From a checkpoint of a small mixture-of-experts model trained on Wikipedia: 12 layers, a shared expert of 64 neurons.
Below are experts of layer 4 (counted from 0) of a mixture-of-experts language model. Rows are named router (the router's row for the expert), gate (a neuron's input weights, with its number), up (a neuron's input weights, with its number) and show model dimensions 0-255. Each number is 128 + 32 x the weight over its row's rms, rounded and kept within 0 to 255.
Before each expert's rows: a language model's description of what the expert responds to. This comes from a sample of Wikipedia text that the model never trained on.

# expert 30
Final pieces completing nouns, such as -ation, -ion, -ure, -ur in centuries, plus words like time, built, and taxobox Kingdom labels.
router [131 167  74 145 153  65 148  84  80 115  59  64 148  94 173 141 109 153  99  97  98 160 129 168 171 129  57 131 126 157 150 135 120  74 118 126 139  96 106  97 120 172 112 106  92 182 112 121 174 125 159 148 111 130  88 122 182 149 123 157 140 161  88 111 111 154 185 119  34 149 153  91 114 129 100 125 170 145 110 130 106 159  73  92 174 129  65 167 105 102  92 122 101 123 134  80 163 162  91 124 150 133  99 151 115 118 151 171 134 103 141 121 116 113 123 103  94  91  94 133  88 135 109 143 128 166 143 104 173 166 217 124  89 134 172 142  86  94 188 162 158 165 110  95 128 168  91  89 131 141  59 133 164 123 100  71 128 160 142 171  99 130  94 154  96 105 153 123 159 148  93 114 172  72 130 147 110 120 152 154 107 102 118 116 173  68 183 110 134 134  77 160 106 137  89 193 107  77 165 130 121  84 189 123 145 141 142 116 151 178 118  58 156 140 157 121 146 107 137 158  69  96 123 106  98 167 120 111  77  93 141 117 145 124  73 142  90 123 135 105  67 114 153  70 196 122 154  97 100 122 131 139 106  97 149  75]
gate0 [ 90 133 144 102 130  87  97  94 191  69 126  86 155 113 188 105 161 124 125 109 108 123  88  65 120  82 105 129 147 102 130 141  77 157 141 111 120  74  97 112  61 139 161  94  81 154  70 155 112 137 120 108  79 161  93 175 152  76 122  84 119 135  91  66  92 160 131  99  84 146 127 105 116  98  93 143 179 165 131 138 124 147 123 180 101 131 100 127 130  70 153 128  90 161 211 102 155 123 113 180  72 112 216 126 175 141 113 133 138 136 153 122 138 117 131 134 131 160 132 149  99 147 146 106 176 140 122  82 127 159 171 154  84 143  87  63 130 164 199 152 169 132 130 137 104 181 123 157  96  92  87  95 129 182 150 115 161 153  87 137  92 140  70 127 171 209 144 140 133 118  95  99 127 116 137 163 106 132  89 173 105  95 109 154 152 112  88 190 122  71 149 186 167 204 109 141 169 108 151 128 117 174 102 150  85 157 139 109 138 130  58 115 107 170 136 135 111  62 154 162  85 122 195 150 161 121 141  98 136 173  99 154 179 128 120 168 142 166 125 108 118 137 166 113 172 138 136 128 159 106 109 136 120 139 156  91]
up0 [166 139  95 169 135 150 170 143  84 192 128 162 116 129  56 135 103 151 131 139 138 138 181 195 121 177 120 140 110 168 147 132 169  84 111 151 132 161 157 132 193 105  97 153 157 115 188 120 127 136 129 155 171  72 161  84 105 172 149 153 134 136 151 163 165  96 130 153 184  97 155 145 135 162 173 115  82 113 115 132 156 127 104  92 156 124 162 147 104 185 113 113 148  78  48 138 103 146 151  66 199 160  50 151 102 107 137 125 126 113 125 157 100 120 113 132 121  71 117 103 146 121 112 152  92 106 126 167 142 116 111 123 146  98 174 177 114  68  59 132  94 131 157 133 127  90 125 113 155 169 150 147 150  76  83 142  93  78 174 129 170 127 185 133  70  50 105  95 136 171 166 155 147 117 132  90 146  99 162 121 144 156 144 133  97 141 178  72 146 194 100  73 106  62 125 138  80 138 118 113 151  71 144 117 186  86 128 172 138 148 208 135 157  92 128 106 163 197  74 118 169 117  72 101  94 138  96 147 132  84 145  90 102 114 128  99 101  82 146 133 121 113 101 143  95 115 121 117  96 161 151 112 124 113 121 151]

# expert 57
Succeeded in officeholder succession boxes, by after verbs like received or was, plus of, and, via, Sir, Governor.
router [131 192 101 150 178  89 165 139  83 156 107  77 182  94 126 129  97 188 159  62  49 140 178 139 155 139  80 116  75 154 140 200 123  79 100 150 107 126  86  80 113 160 112 100 124 192 125 131 157 103  97 153 100 125  63 142 172 142 111 121 144 182  77 115 143 168 151 169  80 132 153 117  85 115 151 128 180 170 137 130 119 182  70  76 126 140 136 171 102 109 132 115 117  92 131  92 140 170 141 112 160 135 106 184 154 113 133 141 167  81 124 118 148  87 125  61  78  99  88 130  88 134  86 154 136 163 100  54 140 164 164 164  52 115 143 146  76 138 137 149 145 167 126 123 113 209  96 105 119 144  72 104 178 131 110 119 140 140 142 216 110 139 118 152 119 136 135  79 136 159 112 166 154 112  93 117 103  97 105 142 129  96  79 152 142 126 150 118 114 168  86 162 117 129 123 187 147  96 155 125 173  98 125 122 136 102 108 157 180 229 132  75 134 138 154 105 138 124  90 162 117 159 168 156 100 136 171 125 122 108 141 121 146 162 101 136 120 142 129 160  72  98 167 103 134 131 207 120 116 133 115 125 127 121 131  91]
gate0 [150 203 120 110 147 132 134  79  54 155 104 101 167 113 110 103 152 162  81 150 103 168 155 105 136 163  81 132 107 117 106 144 191 104 128 113  57 134 108  62 136 157  92 120 129 153 135 118 154 151 122 144 143  97 111 108 130 149 178 127 182  94 111 120  73 153 153 115  66 173 154  81 106 143  94 144 164 170 143 147 163 168  49 161 132 166  64 137 138 134  96  84 104 138 130  96 146 138 143 121  94  58 108 173  99 184 139 165  89 142 153 144  97  97 130 144 117  98 134  97 137 160 167 124 134 158 102  86 180 125 207 122  96 131 178 137  84 115 168 125 156 134 116 138  78 160 102  76 122 135 118 106 151 102  66 100 145 146 173 164 109 155  59 188  73 155 123  78 179 195  94 136 147  98 156 167 155 104 194  96 111 115 128 118 144 147 144 144 153 166  68 113 137 101 156 150  75  72 135 117 141 124 146 138 131 134 116  97 114 122 154  75 187 142 156 141 146 129 133 156 144 109 102 104  82 153 119 126  89  76 124 110 130 138 139 181 156 118 153 124  91 150 178 104 231 145 162  79 128 120  81 107 126  89 147  98]
up0 [111  98  88 165 112 116 155 206 201 135 105 142  94 128 178 144 101  67 118 106 145  97 124 141  98 132 139 132 184 165 134 102  73  90  72  98 144  91 129 111 119  96  75 128 137 154 113 119 135 148 149 103  58 154 164 123 100 116  90 164 123 155 209 152 170 151 139 143 204 136  97 144  90 136 160 122  33  72 147 118 179  96 120 137 128 120 176 130  71  77 147 128 198 121  86 162 119 161 100 175 163 138 164  69 168  67 152 162 140  81 172 174 112  94  93 124 134 117  67 144  96 114 133 124 133 151 115 145 104  67 118 153 100  96 159 168 181 116 120 150 103 160 132 111 121  99 126 134 148 120 143 171 121 170 156 119 163  74 154 120 149 127 110 130 155 162 149 129 117 136 100 140 132 165  88 114  69 168  95 109 102 121  67 150 168 137 115 123 104 181 107 124 112 184 126 112 191 181  90  84 114  98  81 109 130 184 156 110  83 173 110 216 178 135 100 127 109 116 121 149 106 106 145 124 126 135 149  84 115 172 133  94 170 100  92  86 126 155  99 173 125 118 144 101  77 127 128 122 181 173 148 136 136 130 157 147]

# expert 54
The suffix -al and ric in electrical and electricity, final year digits after 199 or 200, and words like later, joined, completed.
router [155 191  93 153 173  72 155  68 104 135  84  95 165 111 161 121 113 154 122  46  98 158 153 145 143  93  64 175 134 156 147 145 114  79 112 144 133 144 100  73 134 176 112 125 121 166  98 129 117 128 112 151  84 121 127  59 131 153 107 140 138 187 114  80 106 148 162 132 105 149 142 111  71 143 128 121 142 164 119 159 145 153  80 128 157 143 109 130 108 111 108 103 154  76 136  70 145 182 121 101 180 106  52 142 138 136 107 126 137  95 117 136 141  50  81  71 119  82  67  70 139 148 112 139 148 131 113 110 151 145 152 140 123 184 181  79  88  95 157 146 162 213 107  93  94 141 105  96  94 120 109 122 168 121 105  78 140 135 189 191 128 121  74 149  96 142 170 104 187 171 120 144 141 120 125 177 125 101 157 121 133 127  77 163 144 108 149  95 159 144 100 154 123 160 140 215 140  84 107 104 135 105 108 103 176 106 137 110 179 164 130  71 160 135 166 113 170 106 121 188 117 134  96 113 107 127 108 127 121 139  90  90 172 130 102 124  71  87 153 142  62  96 177  98 107 113 191 110 118 149 110 127 137  76 165 107]
gate1 [148 120 133 152 117 137 128 105 129 127 144 114 102 105 123 137 168 152 133  57 101 141 190 139 162  90 117 117 120 132 162 115 115 138 163  80 115  91 115 101 155 122  45 115 144 137 130 143  99 141 173 111 104  73 149 101 107 136  87  92 166 107  50 150 173 184 113 144 124 159 116  95  92 100 138 117 107 141  73 123 126 121 125 129 154  47 123 105 118  90 109 129 148  98 166 110 113 161 116 108 200 123 114  97 126 113 144 111 171 102 189 129 149 133 121 117 148 118 162 138 132  62  83 159 123 160 105 106 135 154  99  54 120 128 192  79  76  70 133 158 140 126  87 139 139 133 165 183  82 145 103  75 140  84 133  92  81 179 141 181 164 115  89  91  99 164 141  76 148 155 158 166  89 148  75 140 135 142 146  80 197 200 129 127 101 142  95 118 189  56 173 151 140 154  68 175 132 174  95 133 167 139  85 165  92 110  91 109 189 132 137 146 192  94  96  65 173  83 169 148 110 128 157  91 108 111 154 194 146  95 158 124 109 143 148  87 154 121 101  97 119 107 134  82  88 125 157 107 112 133 184 157 149 111 136 115]
up1 [ 98 139 116 120 132 118 144 142 130 115 106 144 152 152 137 119  84 109 138 202 171 134  65  95  98 163 134 148 126 129 102 141 118 112 103 165 147 169 133 134 118 153 216 142 106 116 130 107 159 108  89 148 146 188 116 174 143 142 174 146  88 150 184  84  75  68 150 122 144  92 140 168 172 145 134 141 163 125 172 135 138 126 129 122 100 224 126 149 126 171 155 120 112 164  83 158 144 101 151 124  52 144 143 159 120 121 135 139  76 154  68 113 119 129 138 135 112 115  94 122 126 200 170 101 113 105 152 147 112 111 153 207 123 131  57 180 165 184 119 100 118 138 170 112 124 127  95  80 159 102 151 178 120 167 125 173 171  99 120  64 101 116 157 161 151  90 111 177 119  94  90  90 167 105 181 122 110 102 115 168  61  57 116 110 160  99 158 151  90 193  82 117 104 105 168  69 119  72 163 152 111 106 155  98 157 122 157 142  74 128 125 110  54 166 161 181  70 189  91 119 140 140  95 151 141 141 114  68 104 146 100 122 152 105 111 162 114 113 152 174 138 124 122 172 179 117  84 147 139 113  87  89 101 128 119 148]

# expert 31
Final pieces completing nouns and adverbs before commas or of, such as testim-ony, strateg-y, form-ally, Iss-ues.
router [132 178  81 176 164  63 144 106 118 131 123  69 168  90 115  94 102 177 129  82  55 160 145 139 139 146  73 130 104 163 127 182 134  92 111 142  71 133 102  80 105 176 135  94 126 169 134 124 152 126 134 116  99 138  96 100 173 117 143 148 133 197 116 103  99  87 125 194  74  93 156 124  84 186 100 168 139 190 139 157 168 155 112  99 120 117  83 144  96  88  96  85 108 101 124  80 111 163 131  81 200 109 113 184 139 134 149 132 139 110 125 148 120  81 101  98 119  93 105  93 138 129  94 160 144 158 138 101 144 167 181 187 117 147 175 122  70 121 176 134 167 170 101 112  68 166  86 117  99 116 103  88 177 135  74 111 136  91 143 166 133 135  65 167  76 115 133 102 176 159 102 105 164  87 129 168 103  93  96 154 127  87 100 155 143  85 156  82 145 128  91 160 142 116 157 180  96  85 102 114 158 106 119 101 157 107 109 136 154 167 140  74 125 108 152 155 158 143 106 131 121 120 171 104  72 141 145 112  99 163 113  69 180 108  98 129  57 121 139 116  70  89 177 128 138 128 182 115 126 106 104 137 108 108 180  92]
gate0 [113 158 127 149 129 125 163  98 113 137 182  94 144  89 118  91  98 171 109  44  74 134 141 146 141 161 132 154 141 146 109 138 100  92 143 188 100 190 147 118  49 158 106 128 118 146 134 104 144  64 147 150  82 121 116 170 112  91 124 124  84 155  94  91 133 137 130 160 149 110 144 107  88  99 148 166 217 130 151 118 152 118 113 133  99 214 144 143 159 101 129  89 140  96  80 100  91 170 135 138 172 115 102 114 118 184 132 124 150  87 119 131 190 140 140  93 101  76 110 112  87 119 132 170  68 125 112 112 151 137 165 150 125 109 115  94 156 146 150 162 118 124  69 118  46 149 108 119 169 150  75  84 164 123 115 102 135 100 127 146 112 144 126 213  85  74 116  93 132 193 120  84 196 114 169 161  71 108  89 137 147  71 138 140 101  83 138  85 130 149  61 155 163 139 137 209  79 101 165  64 129  82 129 136 146 153 153 100 101 212 139  95 129 140 152 124 126 125  81 117  84 115 120 161 106  91 114 109 154  90 177 114 127 130  73  96 159 131 113 107  88  92 143 159 137 102 166 132 123 129 146  60 132 113 152 112]
up0 [162 115  99  95 122 151 118 138 117  88  74 124  85 141 166 160 156 102 155 224 157  96 137  62  92  97 126 103  68  97 156 130 218 147 130  91 118  42 101 132 209  97 165 161 133 136 129 191 112 182 126  87 165 115 132 124 133 156 136 122 167  99 144 137  99  88 136 127 105 159 107 156 168 159 117  74  40 139  83 108 112 134 169  82 140  84 109 132  62 143 116 172 110 126 197 150 136 101 151 122  98 152 164 163 104  93 153 161  91 143 151 115 103 130  86 138 144 147 118 150 148 136 144 103 194 140 148 145 134 152 124 108 146 168 157 166 131  99  92  79 145 131 186  95 218  87 141 127  92 116 170 160  98 147 109 119 142 163 126 105 137 110 131  66 158 201 124 170 156  68 117 195  81 161  96 140 187 145 134 147 126 138 123 114 147 143 139 147 151 134 174 103  96 125 101  70 171 169 104 175 148 160 167 139 132 114 117 177 171  69 155 162 129 112 124 122 110 145 169 117 169 147 134 101 158 154 135 127 113 125  68 116 156 134 157 131  64 159 153 131 169 122 111 103 161 122  87  89 140 117 118 156 135 152 123 156]